config.toml
n_layer = 11
d_model = 512
moe_layers = [0, 1, 2, 3, 4, 5, 6, 7, 8, 9, 10]
norm = "rmsnorm"
optimizer = "soap_variant"
beta1 = 0.95
batch_tokens = 65536
train_tokens = 538100000
Below are experts of layer 8 (counted from 0) of a mixture-of-experts language model. Rows are named up (a neuron's input weights, with its number) and show model dimensions 0-127. Each number is 200 + 40 x the weight over its row's rms, rounded and kept within 0 to 999.
Before each expert's rows: "comes after" lists some tokens at least twice as common just before its tokens as in all text. This comes from a sample of Wikipedia text that the model never trained on. Tokens count by the router's weight.

# expert 4
comes after: "\n", ")", "\"", "==", " information", " Animalia"
up0,124,181,259,251,193,208,163,240,213,142,218,173,237,213,193,244,219,195,116,185,202,223,230,225,280,175,205,233,178,169,181,200,165,191,157,204,212,136,178,230,148,247,241,183,174,178,203,209,248,263,232,260,151,160,217,157,203,185,253,221,131,215,250,238,166,264,159,211,211,141,144,179,348,174,131,215,164,194,198,246,264,239,139,169,181,284,136,166,223,160,206,159,209,158,131,266,217,172,215,232,182,242,187,188,261,195,188,205,180,170,222,241,220,129,122,226,158,166,213,150,268,195,247,137,245,225,243,172
up1,82,167,165,234,220,171,200,63,215,215,252,204,194,154,194,125,225,150,153,146,209,177,233,196,286,169,145,274,219,160,131,186,248,236,224,214,222,231,202,216,205,190,219,251,235,243,138,234,236,195,244,108,274,262,218,204,256,267,171,176,267,159,145,217,277,251,171,216,202,155,214,152,240,237,219,217,233,279,229,175,202,231,166,187,147,172,162,175,198,217,188,239,195,220,147,223,142,181,206,252,193,220,213,241,154,215,207,149,267,235,245,251,202,172,168,177,206,223,192,196,207,170,244,216,249,232,191,212

# expert 24
comes after: " ", "0", " (", "/", "5", "7"
up0,207,213,257,195,198,191,267,166,155,212,245,263,149,169,126,256,199,228,183,173,218,221,189,209,175,192,191,148,163,169,109,192,259,182,208,113,295,207,229,236,210,181,225,278,198,177,178,211,235,164,209,178,194,250,203,185,142,269,284,135,219,181,196,190,241,168,211,194,159,236,243,156,244,200,214,239,268,149,240,201,169,283,223,199,119,222,209,221,228,185,195,172,140,207,208,132,108,238,225,181,214,200,163,161,170,205,124,204,256,190,238,176,252,229,223,210,158,246,156,82,199,197,124,146,184,184,213,204
up1,213,131,210,152,235,169,83,178,183,203,251,212,281,171,219,258,180,153,189,208,202,157,231,175,176,241,181,269,182,208,210,116,118,204,195,187,299,214,207,266,196,204,199,143,218,160,163,220,182,234,250,186,208,136,195,142,205,168,168,207,177,202,236,272,248,246,199,301,221,282,265,245,225,240,207,190,205,154,190,231,213,190,227,233,213,282,123,150,181,189,229,227,217,255,239,205,199,113,217,155,275,200,247,178,209,225,196,281,170,200,184,176,172,147,189,147,126,216,164,204,174,320,142,172,129,251,243,207

# expert 8
comes after: " ", "1", "2", "–", " (", " on"
up0,207,174,223,183,194,191,217,158,169,219,250,142,197,200,147,219,169,180,171,159,206,176,267,225,223,230,195,192,199,266,151,172,165,186,187,228,129,171,229,248,154,228,158,179,228,146,206,214,205,215,198,184,221,184,240,174,179,221,219,211,238,170,219,131,205,179,194,183,150,158,218,228,182,177,183,189,227,196,198,224,264,179,267,158,197,212,254,258,245,225,214,221,32,243,377,178,246,193,192,191,210,217,174,250,284,202,194,159,182,210,189,198,250,197,197,152,234,216,251,103,181,169,163,231,222,203,177,184
up1,215,236,231,269,200,162,208,171,233,213,168,172,295,194,178,202,229,160,190,281,168,235,188,217,190,155,130,117,168,181,175,241,209,206,195,192,171,244,152,155,122,181,212,158,299,242,190,199,204,195,187,194,185,222,196,187,186,240,194,208,137,188,269,217,218,225,203,152,220,279,166,195,238,226,158,180,270,251,176,232,243,215,207,174,183,233,176,139,198,324,182,183,244,238,176,246,198,264,198,220,176,175,119,167,252,162,215,216,147,196,169,219,182,217,30,192,191,225,183,159,241,192,161,192,182,228,199,206

# expert 15
comes after: "'", " a", " of", " the", " with", " for"
up0,216,175,231,155,181,228,109,188,214,230,175,261,139,220,110,236,210,177,180,131,212,244,229,172,262,164,219,224,184,121,237,181,192,234,213,169,183,222,152,167,186,189,182,211,175,140,243,237,221,247,172,281,172,181,211,180,185,223,218,193,223,227,213,161,186,210,198,237,256,145,195,168,224,201,232,227,116,169,300,207,171,239,221,166,161,179,167,152,199,228,237,227,159,229,192,217,197,145,212,168,212,172,233,190,311,258,256,189,174,207,199,131,148,185,257,196,183,155,214,224,161,205,188,126,167,216,281,183
up1,228,198,194,241,234,98,231,166,173,197,239,191,211,168,251,218,219,260,202,235,184,146,146,219,188,278,233,224,204,205,280,115,177,145,139,168,170,195,213,218,203,226,187,219,227,157,208,180,96,240,174,274,208,194,218,207,165,294,200,156,226,308,168,177,239,176,100,194,250,182,99,142,222,232,281,248,236,197,185,295,199,230,234,234,89,208,159,162,190,264,192,190,123,184,127,221,175,209,221,253,236,228,149,207,194,173,159,213,253,171,241,221,157,202,185,250,176,192,255,196,209,186,209,245,264,231,207,208

# expert 10
comes after: " |", "==", "|---|---|---|---|", "See", "===", "|---|---|---|---|---|---|"
up0,185,129,252,226,184,177,235,214,242,225,204,248,276,254,254,203,186,130,197,229,197,229,161,164,210,209,289,156,319,194,198,205,164,237,172,222,168,136,186,271,197,265,182,219,271,205,216,198,236,166,154,211,244,180,202,202,216,231,172,224,231,234,224,188,177,181,218,237,144,253,217,211,204,177,219,212,220,144,155,195,209,207,325,149,276,145,291,181,226,204,195,170,186,163,239,267,221,199,248,231,205,168,224,236,137,194,150,255,178,111,189,199,199,228,100,169,229,231,234,203,160,216,159,230,126,216,194,159
up1,241,197,156,176,215,221,245,230,252,216,196,216,274,162,208,239,173,290,168,167,206,215,210,121,254,184,172,178,243,240,227,209,236,217,194,162,237,169,190,221,212,164,228,172,277,280,251,132,246,174,207,195,260,150,242,153,176,226,239,229,234,202,197,188,284,157,256,192,179,177,262,178,176,147,219,221,139,209,211,195,263,125,285,202,245,226,186,212,135,166,272,206,224,185,218,238,208,206,275,283,216,240,178,204,189,168,192,238,182,151,150,226,209,202,160,174,178,223,222,196,309,168,213,207,213,212,239,164

# expert 17
comes after: ".", "\n", "==", " ==", "===", " ==="
up0,180,189,178,247,240,189,191,190,259,207,200,178,242,259,222,225,217,127,188,213,204,208,153,96,188,269,168,203,172,166,184,195,147,77,201,306,156,177,197,160,255,204,191,212,233,178,220,157,168,250,157,229,152,212,254,188,190,170,172,218,94,223,136,227,222,184,179,168,249,143,200,201,157,161,189,130,190,274,243,199,224,170,231,264,215,250,187,239,230,278,186,157,256,203,195,208,216,146,201,180,164,239,205,229,183,213,212,259,208,211,194,261,147,138,109,195,190,213,179,173,252,236,208,240,200,129,137,165
up1,163,104,177,188,160,170,206,175,215,192,189,103,135,156,195,218,195,223,137,181,171,163,211,171,268,184,195,193,155,200,209,195,214,82,197,170,259,214,163,245,250,197,215,201,136,264,216,229,130,235,239,168,216,166,206,192,177,115,198,120,179,284,185,213,238,308,152,174,165,207,232,247,185,179,184,260,194,268,256,147,206,170,227,238,224,202,247,155,216,172,259,270,182,155,177,223,150,228,155,183,276,251,172,241,293,241,148,140,202,210,198,220,210,144,174,241,281,244,169,199,175,188,258,207,205,248,139,182

# expert 2
comes after: "0", "1", "2", "3", "5", "4"
up0,221,195,214,197,242,211,202,148,172,237,141,133,232,167,180,187,170,195,220,236,196,181,132,257,200,123,160,115,203,260,179,159,182,172,229,268,195,141,180,214,174,234,120,156,170,192,181,237,195,191,203,178,193,174,145,202,181,197,132,122,228,177,158,221,247,187,197,173,209,272,179,248,165,203,195,175,150,228,249,291,230,267,174,177,196,149,198,215,195,248,186,229,199,186,215,151,197,182,250,179,162,189,141,213,209,219,210,206,250,243,169,186,211,171,173,198,246,228,242,246,246,261,205,164,257,239,242,170
up1,229,213,205,184,226,145,196,180,207,197,197,205,236,169,274,199,168,190,192,230,262,156,233,261,246,276,148,195,238,207,198,155,187,127,211,143,226,141,138,232,210,231,195,146,234,161,187,249,199,253,179,207,177,277,188,165,240,209,169,179,174,209,99,163,156,216,190,167,276,234,160,152,141,194,171,244,157,240,142,211,113,253,192,211,209,157,217,213,197,245,182,202,200,225,216,174,209,156,222,207,96,160,214,174,228,206,94,173,207,222,194,246,224,236,221,197,219,212,261,205,188,265,233,180,250,228,189,196

# expert 29
comes after: " ", "2", " in", " (", "–", "=="
up0,192,223,201,250,93,141,193,169,212,182,222,233,150,160,155,268,169,226,203,140,193,194,236,132,278,185,147,190,231,201,178,187,161,196,201,219,201,138,240,198,196,214,240,184,190,222,199,163,227,212,120,212,209,219,191,234,155,233,137,194,228,207,198,117,225,226,141,188,163,194,189,267,145,143,174,190,203,109,177,196,133,183,176,206,145,219,278,147,209,207,226,245,217,252,213,206,212,236,130,172,268,183,200,186,146,230,224,161,234,289,169,181,194,155,181,232,155,224,159,174,180,286,205,188,176,248,224,184
up1,143,194,178,215,203,158,161,191,243,209,155,194,214,239,122,228,198,197,190,232,165,149,223,248,173,265,167,167,191,226,160,226,157,142,204,220,131,180,81,181,170,188,250,225,196,149,176,249,220,257,247,246,130,220,193,186,195,143,242,180,199,221,132,231,210,133,156,266,208,204,220,213,209,224,204,209,207,149,215,219,194,229,221,85,291,246,126,166,186,191,224,99,241,183,180,193,157,196,209,236,146,232,90,204,225,172,168,188,269,189,188,216,221,200,214,256,225,213,202,212,175,167,149,169,183,205,202,186

# expert 28
comes after: " a", " the", " and", " is", " are", " an"
up0,230,205,193,193,189,154,164,240,259,303,217,96,166,229,97,235,176,214,163,289,216,216,142,281,128,241,180,234,182,183,237,175,259,198,170,192,206,191,207,228,183,201,169,158,219,210,187,152,137,192,157,270,182,287,230,196,256,247,129,130,210,169,153,277,270,204,205,226,226,174,161,166,282,221,180,211,160,181,214,174,265,185,99,152,266,272,247,201,195,186,234,206,210,114,171,119,138,191,175,230,155,208,152,245,266,135,238,198,232,174,213,220,158,243,207,221,251,158,291,182,198,228,204,172,198,233,222,228
up1,225,321,219,234,265,279,210,208,187,146,187,302,246,210,227,210,158,151,173,216,222,162,181,112,212,210,172,224,250,80,263,191,186,235,216,164,195,220,232,181,184,141,187,254,179,242,247,206,196,216,108,202,189,254,216,248,185,93,214,260,275,204,175,250,174,197,247,170,217,148,318,180,251,146,208,230,130,199,159,181,221,193,162,234,220,127,163,183,186,208,201,270,278,207,176,180,231,214,187,210,191,241,171,100,205,179,256,189,176,224,225,196,143,120,144,252,167,261,190,174,159,173,206,223,230,241,244,187

# expert 13
comes after: " the", " of", " by", " as", " United", " served"
up0,207,165,229,222,278,266,188,254,208,245,218,160,143,260,261,190,165,286,172,126,213,198,149,191,139,235,144,225,247,232,263,164,161,183,163,228,235,228,162,211,146,174,183,201,249,204,151,187,195,231,145,243,206,182,169,178,161,183,262,177,276,138,193,201,220,265,198,247,176,210,197,120,201,257,178,228,240,116,235,231,193,147,256,244,214,186,146,216,228,192,219,209,253,207,213,184,231,263,226,181,203,241,248,175,137,182,209,154,205,262,248,232,262,219,213,128,223,160,208,169,225,158,288,164,170,189,179,173
up1,151,252,234,163,194,203,195,130,159,235,179,161,230,188,130,249,166,286,211,250,152,151,245,198,222,163,145,212,147,198,234,206,218,160,189,181,273,169,267,124,146,191,227,224,185,264,235,214,167,157,240,296,303,250,204,226,234,161,164,161,137,159,158,161,193,202,167,179,224,178,164,152,237,213,202,190,155,223,191,267,205,157,181,201,296,240,225,186,258,193,156,220,243,230,226,229,130,209,143,180,146,187,187,230,260,181,203,145,175,293,158,219,217,225,227,164,224,272,226,212,258,262,229,218,171,281,176,250

# expert 23
comes after: " ", ".", " (", ":", " U", " $"
up0,219,222,220,224,210,190,181,218,184,262,252,148,227,183,202,235,165,266,206,286,188,144,184,223,280,187,164,110,220,222,224,179,126,199,150,178,207,174,241,203,130,257,141,203,216,161,180,180,167,236,173,188,238,162,259,181,193,207,191,270,192,247,212,192,273,304,141,142,205,198,187,256,207,216,194,186,231,158,172,200,219,172,140,100,208,167,221,169,194,182,162,165,211,118,248,251,240,228,161,180,202,170,198,172,190,218,213,256,183,160,177,192,193,131,180,227,216,250,222,222,187,230,183,252,261,222,179,160
up1,174,198,218,160,203,116,216,196,154,122,157,245,208,291,203,237,187,149,142,145,197,190,227,178,192,217,223,193,196,157,186,175,199,297,176,177,133,203,212,188,197,182,200,165,209,150,212,212,209,209,221,181,212,233,225,171,193,210,187,200,199,214,258,285,223,175,276,252,162,194,209,191,166,179,173,137,80,187,160,163,134,182,266,289,165,224,221,171,211,197,249,202,241,247,243,206,182,288,119,147,199,176,188,229,196,197,155,177,201,176,159,97,229,257,191,192,212,219,227,187,295,195,106,184,189,212,206,175

# expert 0
comes after: "1", "9", " ", "0", "8", "–"
up0,223,233,192,178,192,267,136,149,203,141,200,292,234,181,163,211,158,147,196,300,216,179,164,162,179,169,203,241,170,125,148,145,206,215,192,204,180,172,200,221,149,170,241,173,162,209,224,190,155,237,223,191,208,206,212,250,159,160,108,205,254,246,211,138,188,161,152,152,218,216,188,175,209,254,197,237,183,265,181,262,170,240,180,134,229,251,219,241,211,160,156,201,258,177,159,124,217,140,262,197,242,239,187,235,181,137,223,302,199,240,228,228,255,246,117,141,268,277,255,184,201,209,255,212,221,246,142,225
up1,168,157,247,192,248,212,158,178,136,176,175,224,159,267,222,152,182,179,190,250,219,269,187,217,158,202,238,235,200,192,228,210,180,109,220,207,202,198,197,218,201,204,204,158,227,206,139,196,170,239,151,129,171,175,150,153,197,235,193,210,152,229,206,202,215,175,325,133,135,274,129,286,195,155,174,166,213,210,218,239,224,215,251,203,199,210,189,231,157,160,115,224,185,98,217,146,217,206,115,229,235,292,219,255,215,207,230,310,212,216,178,259,207,220,168,152,179,187,148,235,165,134,167,228,216,221,222,158

# expert 9
comes after: " ", "-", " The", " New", "°", ":"
up0,306,142,195,270,150,163,183,237,157,171,162,254,162,246,232,190,169,147,200,238,288,242,225,206,162,180,205,209,124,246,190,200,263,144,176,133,186,246,150,218,187,183,255,153,208,303,267,206,189,222,205,150,239,211,168,128,179,171,228,205,211,175,216,203,211,156,239,164,217,196,236,222,178,277,200,279,147,181,193,204,172,212,183,154,204,208,214,206,187,177,188,224,277,179,216,245,258,214,180,218,233,184,227,301,233,204,178,222,230,254,214,196,236,221,211,184,270,178,243,179,174,229,258,197,209,274,276,146
up1,211,152,197,179,150,173,180,214,181,174,291,161,238,202,220,234,179,242,215,159,247,200,266,235,209,190,237,110,200,205,249,225,214,165,263,221,212,145,134,166,158,227,147,182,187,223,128,245,243,205,215,158,240,256,175,160,233,187,211,160,209,149,204,183,300,238,152,249,198,157,159,281,236,206,161,216,234,218,144,251,181,257,289,184,182,265,170,138,194,149,178,192,273,218,170,192,254,298,152,180,154,149,192,211,210,230,146,231,211,188,135,184,237,191,275,213,241,202,185,155,151,191,209,234,123,271,188,163

# expert 7
comes after: " of", " the", " at", " to", " on", " by"
up0,205,150,193,243,233,205,258,249,223,171,225,212,214,149,236,274,219,198,135,165,221,254,181,284,146,260,183,165,235,242,198,226,243,245,205,249,227,256,208,212,176,180,250,181,208,215,167,219,221,229,228,203,151,240,168,195,297,229,250,159,217,217,335,186,181,208,216,201,178,109,280,141,286,243,141,228,200,170,213,176,207,209,204,169,233,192,189,264,276,139,201,165,195,239,141,127,232,164,194,182,253,199,234,229,167,233,169,192,193,145,279,232,256,153,177,256,252,188,220,225,152,141,168,134,210,195,223,148
up1,229,216,189,220,170,193,98,184,214,206,207,213,212,167,182,232,205,159,142,174,143,238,191,205,238,263,182,115,266,226,222,173,188,156,252,180,255,183,255,158,225,293,201,280,177,199,251,253,277,193,202,219,241,229,158,193,280,235,231,244,221,178,172,155,168,237,253,231,254,168,265,100,195,169,179,219,151,204,147,182,173,201,169,205,173,175,161,228,151,251,233,221,148,173,196,164,210,197,136,196,227,243,224,154,146,261,133,251,274,175,212,222,290,190,180,274,179,163,224,160,218,187,183,189,164,198,215,192

# expert 31
comes after: "\n", "0", "4", "3", "6", "5"
up0,237,180,114,143,260,188,173,196,196,219,185,228,174,114,174,258,196,169,176,240,156,214,205,191,178,196,266,167,201,188,223,210,221,213,189,166,185,199,183,165,181,215,214,165,205,152,177,196,180,275,133,263,198,193,219,226,151,151,227,146,163,193,213,298,123,187,157,210,259,179,180,229,242,112,222,186,119,220,161,174,259,205,205,186,222,235,198,196,214,166,222,205,191,208,173,185,125,150,186,264,278,114,200,199,218,170,221,148,162,272,241,222,161,183,251,226,238,207,182,188,284,109,160,177,217,188,174,173
up1,156,160,164,229,129,197,173,202,245,206,216,267,226,193,201,225,208,147,212,163,249,171,210,188,200,206,254,182,227,272,139,182,246,162,250,197,267,190,207,185,209,276,179,270,213,130,207,217,173,270,199,175,231,182,189,212,210,192,207,163,156,184,257,206,251,174,224,111,212,290,242,149,254,268,271,216,239,203,195,159,214,172,194,298,164,228,159,219,176,91,175,193,190,219,244,211,223,304,227,186,86,157,178,195,208,199,157,162,257,139,227,178,150,212,285,212,222,223,260,182,224,169,219,158,149,193,187,228

# expert 1
comes after: "-", "\n", " •", " It", " Total", " Votes"
up0,224,204,176,202,165,170,179,113,133,102,191,183,205,201,305,282,180,241,150,270,240,185,277,190,231,174,238,188,164,224,180,172,184,197,280,195,284,162,240,157,174,233,174,194,198,207,179,244,161,232,193,222,210,213,145,152,170,155,218,149,221,110,308,179,161,164,169,242,194,209,203,175,238,119,142,234,146,188,179,228,168,99,232,165,222,151,168,269,203,211,151,192,226,161,202,159,200,247,129,242,238,152,181,184,187,239,113,163,186,254,152,216,210,215,161,232,180,208,226,242,159,189,229,154,225,248,160,188
up1,154,196,205,195,207,233,255,209,174,204,159,211,237,204,154,137,199,241,139,248,222,177,212,255,130,230,187,217,221,165,194,206,227,221,260,86,163,204,263,238,176,204,248,220,150,271,210,153,202,193,221,166,237,216,217,212,227,235,169,170,274,161,180,157,190,267,207,219,146,211,149,142,186,170,183,203,215,213,129,241,321,176,194,274,175,257,273,228,188,237,249,145,258,179,169,131,157,241,242,226,246,236,182,182,127,223,231,259,180,195,210,98,258,175,193,196,208,124,188,209,228,217,191,110,187,171,194,191

# expert 22
comes after: " |", "|", " in", "2", ":", ";"
up0,224,178,153,280,189,220,279,150,142,107,238,225,198,242,196,222,230,198,155,178,174,98,222,256,233,209,162,220,238,225,251,293,184,140,240,144,181,183,227,223,199,223,232,208,207,129,214,211,213,248,270,213,153,235,174,171,190,174,217,100,237,269,155,193,203,194,184,73,160,145,168,231,163,198,173,234,183,188,230,224,247,140,163,162,227,244,139,170,242,181,191,191,242,209,190,265,251,194,122,181,235,208,122,207,193,283,187,209,139,152,179,167,254,233,215,239,217,190,209,167,256,128,187,184,175,217,168,247
up1,149,154,155,226,196,259,228,204,166,223,209,190,161,210,204,210,149,211,200,260,124,196,196,297,210,140,207,144,181,175,176,256,168,200,154,234,128,231,161,189,151,262,171,218,282,212,161,194,232,252,136,270,102,218,156,158,206,236,276,150,131,178,186,212,145,187,167,175,205,184,164,136,259,209,198,164,245,229,147,186,217,219,176,201,196,170,229,268,188,202,191,206,217,247,129,188,222,216,277,216,171,212,163,172,146,183,224,200,257,164,210,193,212,227,225,250,220,241,220,238,167,217,213,236,287,229,233,180